Weights of a small mixture-of-experts language model, trained from scratch on English Wikipedia.
Experts: 40 experts in each of 13 layers, 112 GeGLU neurons an expert, 2 picks a token.
Below are experts of layer 7 (counted from 0) of a mixture-of-experts language model. Rows are named gate (a neuron's input weights, with its number), up (a neuron's input weights, with its number) and show model dimensions 0-191. Each number is 128 + 32 x the weight over its row's rms, rounded and kept within 0 to 255.
Before each expert's rows: a language model's description of what the expert responds to. This comes from a sample of Wikipedia text that the model never trained on.

# expert 30
It responds to: Past-tense or participle verbs and ed/ing/ated endings after was, to, also, such as made, published, called, founded, written.
gate0 [136 151 200  79 120  72 132 144 132 102 149 192 143  89 130 126  88 115 121  73 124  85 168 178 203 122 146  57 152 120  73  90 122 136 111 152 148 104 119 167 133  89 142 169 157  99 193  90 157 115 160 146 163 135  38 135  95 150 113  95 132 143  39 112 140 111 103 138 136 142 153 194 153 109 116 114  81 132 178  96 135 104 167 153 167 108 134  97 108 156 129 156 110 126 127 127 118  83 111 118 153 141 165 149 111 113 166 232 131 100 137 157 151  92 127 166 181 157 120 132 121  92 128  76  99 160 105 157  98  77 120 116 107 133 150 143 126 149 108 107 112 125  83  96  89 107 126 102 124 157 134 134 148  64 163 150 122 136 126 113 131 184 162 156 155 148 179 123 129  98 162 104 141  85 157 130  60  92 137 150 182 170 161  62 151  90 133 199 113 108 122 121]
up0 [138  86 133 131 167 159 111  88 147 144 147 165 143 199 107 104 108 140 157 178 136 134  89  91  90 114  84 140  70  83 162 153 154 130 100  73  57 153 120 108 143 171 134 131 132 174 139 176 107  90 170 122  53 174 187 103 118 170 171  94 128 155 138  80  95 156 155 111 106 121 141 124  75 123 158 137 189 105 109 163 157 114 107 157 161 137  86 154 154  92  98  95 128 146 146 134 145 126 156 150  78 146 132 114 187 154  88  47 105 118  87 153 152 171 126  85 104 131 161 157 138 188 136 137 187 107 138 107 176 179 134 170 153 134 114 114 126  83 130 142 151 137 120 122 167 130 142 130 108  69  94  99  96 182 151 109  82  72 105 122 167 123 131  66  96  94 145 132 125 193  79 110 124 125 129 148 170 152  67 139 121 112 116 173  69 101 131 107  99 201 152 135]
gate1 [138 170 142  64  90  87 125 111 117 163 142 138 130 130  56 146 138 101  79  64 151 118 136 175 169 123 112 169 109  88 169 120 157 110  46 167 189 137 148  90 107 146  80 145 156 169 134 100 124 134 122 149 116 160 144 205 104 199 108  98 114 178 129  64 174 149 210 115 101 116 153 136 123 184 155 151 102 156 148  83 149 108  94 112 113 129 111 113 106 157 111 164  88  96 186 119 149 118 147 144  95 124 179 133 151  85 161 154 155 187 190  83 104 155 113 130 102 138 165  97 149 101 148 144 123 110 147 131  85 130 107 161 122  73 179  85 105 112  96 151 142 150 115 129 115 141 158 158 166 171 122  76 153 152 107  86 221 115 168 123 119  53 121 130 119 117 125 140 168  91 155  72 134 127 119 132  97 150 129 149 127 113 158 169 159  81  87 143 155  99 161 128]
up1 [108  89 173 115 175 140 100 123 162 113 160 138 128  79 148 142 142 128 173 193 124 117 118  96 139 151 139  88 142 160  83  94 101 142 194  83  86 120 163 136 163 153 140 112 125  99 142 147 153  98 173 104 175 124 136  43 120  67 153 153 106  94 138 181 129 106  70 136 121 138 124 150 114 145 125 141 142 152 125 121 155 137 161 139 164 100 197 141 152 118 161  70 152 151  96 159 102 100  96 167 159 156  69 131 165 130  73  79 154 103  69 165 153 178 145  95 136 110 120 186 115 134  43 146 161 155 115  36 166 179 144 127 105 144  85 180  86 136 143 127  96 162 163 114 136  90 139  94 103  89 137 147 152 129 147 166  49 167 118 146 136 178 183 150 128 110 134 110 116 139 133 172 132 119 125 182 141 115 106  57 113 144  95 103 103 173 183 121 130 104 109  78]
gate2 [213  84 106 147 115 171 147 138 102 170 182 120 159 123  86 136 106 158 145 113 127 117 148 174 174 151 162  87 160 160 140 134 105  54 136 131 149 180  94 147  98 134 190 148 126 106 132  66  88 118 109 156 152 118 108 107  79 178 153 155 159 116 139 133 168 168 140 144 141 123 139 125  88  68  80 217 131 140 152 107 195 150 132 139 111 131  97  70 168 108 152 102 119 150 170 123  96 207 110 107  75 143 102 121  70 109 113 112  84 130 119 122 117  80 128 175 107  86  88  93 140  90 151 113 123 190 181 182  96 125 136 123  90 117 160 129 140 113 132  91 108 123 125 112 174 103  78 164  84 121 108  96 150 142 117 100  90 152 127  94 135  73  75  96  72 135 144 123 141 116 111  98 137 130  61 117 180 166 150 145 151 121 138 112 194 157 150 184 159 168 137 163]
up2 [138 110  91 110 131 143 132 125 107 165 149 144 135 116  81 152 104 114 128 128  89 140 159 149 177 103  88 128  97 206 194 120  82  85 142 109 159 150 115 133 131 107 193 154 127 148 122  77 102 100 119 140 148 156 188 153  99 207 182 197 150 171 187 123 166 143 129 159 148 166 157 101 104  77  91 180 102 136 186 114 154 125 123 161 130 141 118  50 149 142 103 153 118 119 193 130 136 227 133  89  50 104  71 116 100  88 142 104 100 151 116 147 121  72 133 159 113  93 127  76 131 110 135 119 155 157 155 135  99 137 118 152 154  86 159  88 155 100 186 148 157 120 106 141 140 107 101 153 120 196  95 128 112 151 126 112  94 146 122 125 128  99 112 143  95 164 147  64 151 139 159 140 154 135 100 103 194 175  86 111  96 119 138 110 211 154 165 151 161 124 136 150]
gate3 [162 193  76 153 122 118 141 108 131 137 130 129 106 177  50 152 152  86 101 100 168 181 113 179 150 154 129 102 136 119 151 143 145 141 127 134 137 206  91 123  84 129  43 168 129 193 152 123 145 152 124 116  95 109  46 182 121 158 156 157 112 126 125  98 102 126 129  79 129 152 135 219 133  87 108 201 140 141 156 123 109 102 126 101  95 106 148 139 144 126 107 186 116 110  79 107 197  91 152 118 105 125 151 129 154 119 110 154  65 122 198 134  91 113  62 100 137 141 148 184 132 175 156 109 106 137 112 157 117 192 112 151 145 123 153  61 126 156 127 130  51 126 115 137 130 140 179 173  91 166 140 123 135 117 111 137 174 209 104 127 154 125  86 113 114 116 116 135 102 162 151  73 134 147 116 101 116 169 135 167 128 160 140 146 131  79  71 114 107 136 165 157]
up3 [134 171 109 158  51  98 175 134 117 139 135 142 125 169 123 106 133  92 158 144 176 161  96  88 107 137 145 162 165  98 154 141  85 155 142 164 202 161 115  83 121 142 100 130 102 186 167 171 169  96 145 197  94  91 130 182 137 184 191 122 115 154  99 141  71 174 151  55 116 161 128 153 140 108 111  93  84 110 157 128  93  93 171 117 146  98 149 187 176 111  91 153 151 118 160 148 183  74  99 117 134 120 116 112 131 128 145  85  98 136 119 134  97  89  87 129 157  82 122 208 148 156 141 108 112 115 146 137 114 110  94 161 119  91 132  79 151 124 106 118 149 173 150 117  77 178 126 136 133 160 103 121 114  70 182 135 170 189 129 106 151 162 112  96 108 134  66 111 137 134 138 115 156 150 173 179 137 167 163 191 102 155 193  77 139  97 128  93 139 155 153 100]
gate4 [175  91 173 146 104 206 114 138 115 163 163  94 143 126  75 149 107 132 157 142 144 138 149 141 124 109 136  56 113 161 132 146 150  99 155 129  99 141  66 129 103 152 133 104 199 125 131 130 179 147  82 105 112  77  84 155 144 128 193 185 121 180 161  96 132 155 117 139 138 137 128 116 174 124 115 114 124 129 114 140 152  85  71 172 136  86  68 149 178  99  81 109  92 152 110 127 207 115  92 163  79 143 139 194 104 126 129 163 107 177 159 125  98 133 109 117 168 156 163 101 106 176 129 155 142 157 134 155 126 166 168 101 127 165 171 108 118 125 145  64 100 126 114  65 134  76 125 142  65 145 181  88 198  97  94 149  96 131 165 138 140  82  97  94 156 162  95 181 156 169  98 124 132  90 127 115 110 183 182 114  78 134 108 114 118 114 170 164 100 180 106 150]
up4 [109  99 121 110 122  70  97  92 132 101  85 153 157 123 165 111 130 125  97 163 149 120  81 155 132 115 110 160 131 116  98 129 147 164 115 100 151  86 162 124 192 101  95 145  48 100  81 151  65  77 158 118 131 139 111  86  89 147  53 102 136 136 128 136  83 134 167  82 117 152 165 115  94  92 128 155 147 121 151  83  91 137 205 107 100 169 149  99 155 101 157 110 169 131 145 158  72 152 214  59 134 152 120  94  93  88 132  85 160  64 111 152 143 196  98 150 141  79 141 171 112  81 131 115 128 117  79 103 139  59 100 129 125 154  87 143 131 169  73 133 135 129 144 127 120 134 177 111 179 168  67 133 110 149 129 126 175 119 113 100  95 127 161 174  79  76 146 121 142 110 124  83 130 166  99 140 136  52  77 121 166 147 141 155  99 116 108 148 109 102 173 135]
gate5 [ 74 144 164 113 184 141 149  95 186 152 177 142 122 166  97 105  93 103 152 135 133 117  84 127 108 107  85 146 133  75  93 114 117  96 147 113  70 168  67 114 101  80 140 149  77 200 194 161 130 144  73 118  74 139 149 134 143 143 141 118  89 141 115 159  92 167 145  94 138  89 137 137 133  79 157 116 120 112 131 126  72 105  42 157 115  67 150  71 124 139 111  78 119 133 174 118 124 197 142 133 129 112 159 172 141 133 170 117 136  99 142 110  96 102 120  75 111 134 138 100 118  43 144 102 175 118 113 155 123 115 131 170 134 175 166  94 135 145  90 132 129 124 156  56  98  45 136 139 179 147 136 106 153 102 157 145 138 112 131 215 157 161 149  99 126  90 145 136  67  99 180 131 114 123 151 136  90 100  81 154 166 146 118  78 136 136 155 103  87 160 157 118]
up5 [ 57 131 168 134 239  73 104 117 122 122 125 135 144 135 136 132 108  90 163 117 105 109 107  83 115 128 101 159 167  88 167 121  86 129 145  84  82 179  67 153 113  63 101 158  63 194 156 159 157 130 120 132 116 160 127 135 178 168 139 127 150 131 112 160 106 116 131 105 129 132 139 159 103  77 127 120 119  62 113 182 102 103  74 159 152 122 172 136  79 138 148  91 206 152 198 123 137 196 123 127 149 107 130 144 103 163 105 153 179 108  91 131  72  95 125  96 137 163 104 116 103  90 113 119 178 130 132 146 116 134 127 105 194 142 146  92 118 117  77 160  94  64 129  82  96 101  87 136 137 142 110 169 142 108 192 145 129 113 120 196 155 204 146 161 124 121 121 118 110 135 113 152  90 108 128 126 145 100  96 159 129 110 156 116 121 133  74 169 110 183 108  84]
gate6 [141 187  98 167  49  99 165 134 129 128 126 133  98 144 124 139 157 117  90 130 190 148 132 163  92 122 171 168  81 139 120 172  89  79 189 153 134 169 168  89 127  95 106 124  96 139 139 146 120 156  93 166 148 165 180 148 132 119 158 200 109 179 149 137 115 134 171 140  91 179 153 100 162 139 161 110 172 184 116 147 160 182  92 142 148 179  86 139 158 120 157 175 142  83 151 155 125 150 118 111  69 129 128 120 159 203 102 123 161 190 144 250 131 193 113 143 123 145 136 131 151 137  86 106  88 166 140 157 118 171 122 160 124 120 123 136 122 124 159 140 101 159 185 132 130  81 143 112 151 108 114  98 126 173 190 171 113 134 168 133 141  81 140 121 125 173 103 131 148 143  86 126 127 131 139 157 103  96 179 141 147 168 174  92 206 135 138 176 129 153 112 155]
up6 [154 117 154 144 140 103 136 127 102 157 109  97 125 154 148 143 175 143 144 166 197 113  60  94 147 153 137  84 171 139  99 117 166  84 168 173 126 122 134 133 153 155 149 106 166  69 149 143 157  46  97  89 160 155 117  24 136 192 122 110  89 114 161 156 103  96 168 108 124 149 113 155  94 121 138 100 150 152 150 122 143 118 107  97 105  81 119 132 192 116 186 180  78 140 126 119 105 121 124 132 145 165  99 109 144 137 150 124 159 162  98 135 109  89 110 140 162 100 135 130 125  87 116 172 117 181 167  57 188 112 166 133 141 182 147 137 112 132 117  54 127 131 170 148 117 158 136 142 142 102  91  99 134 137  49 100 106 174 145 124 140  79 136  95 160 102 163 123  90 142  81 104 122 245 116 111 115 154 138 103 159 178  62 114 123 157 174  80 123 127 138 104]
gate7 [170 131 120 144 198 136  93 139 133 124 121 107 128 152 105 146 131 162 104 134 154  73 103 168 194 138 117 122  92 132 131 149 114  98  97 165  64 112 127 171  75 134 107 174 130 117 184 135  98 159 168  79 150 126 128 160 117 119 110 159  78 134 184  97 128  86 144 139 142 147 113 160  72 150 165 164  91 139 171 155 133 115 101 115 166  73  74  76 109 151 120 202 104 115 127 159 111 125  77 156 155 117 159 206 140  66 129 148 121  95 139 123 133 138 127  97 127 138 112 120 188 151 119 137 164 160 126 159  78  85 144 142  93 171 166 149 110 140 130 132 118 187  94 124 123 158 188 119  72 154 111  38 221  94 104 109 109 150 121  66 136 187 138  96 129 153 156 164 120 150 140  59  77 154 160 168  76 146 145 112 169 133 138 191 142 118 151 139  99 111 106 125]
up7 [155  98 115  94  55 139 124 100 111 160 167  50 116  62 112 130  82 142 149 116 148  94 150 125 107  95  75  98 174 136  91 148 176 133 121  88 151 190 158 146 112 136 172  67 117 101 128 108 135 126  97 155 135 102 153  92  86 128  91 153 149 127  80 172 130 150 100  98 137 111 108 139 173 122 151 101 139 131  94  94 106 136 161 142 136 195 210 125 102 102 144  93 142 165 108 129 173 106 169 124 107  98 125 110 113 176 173 136 152 121 120  75 112 148  82 123  94  59 178 162 126 125 152  83 108 142  64 107 194 186 135 109 146 157  98 146 149 175 137 142  77  96 153 132 122  99 107  93 184  57 162 169  91 132 175 121 153  98 115 147 101  97 156 140 151 107 108  90 157  82 152 128 176 124  90  68 114 140  83 150 113 136 151  95 150  89  85  84  91 125 160  73]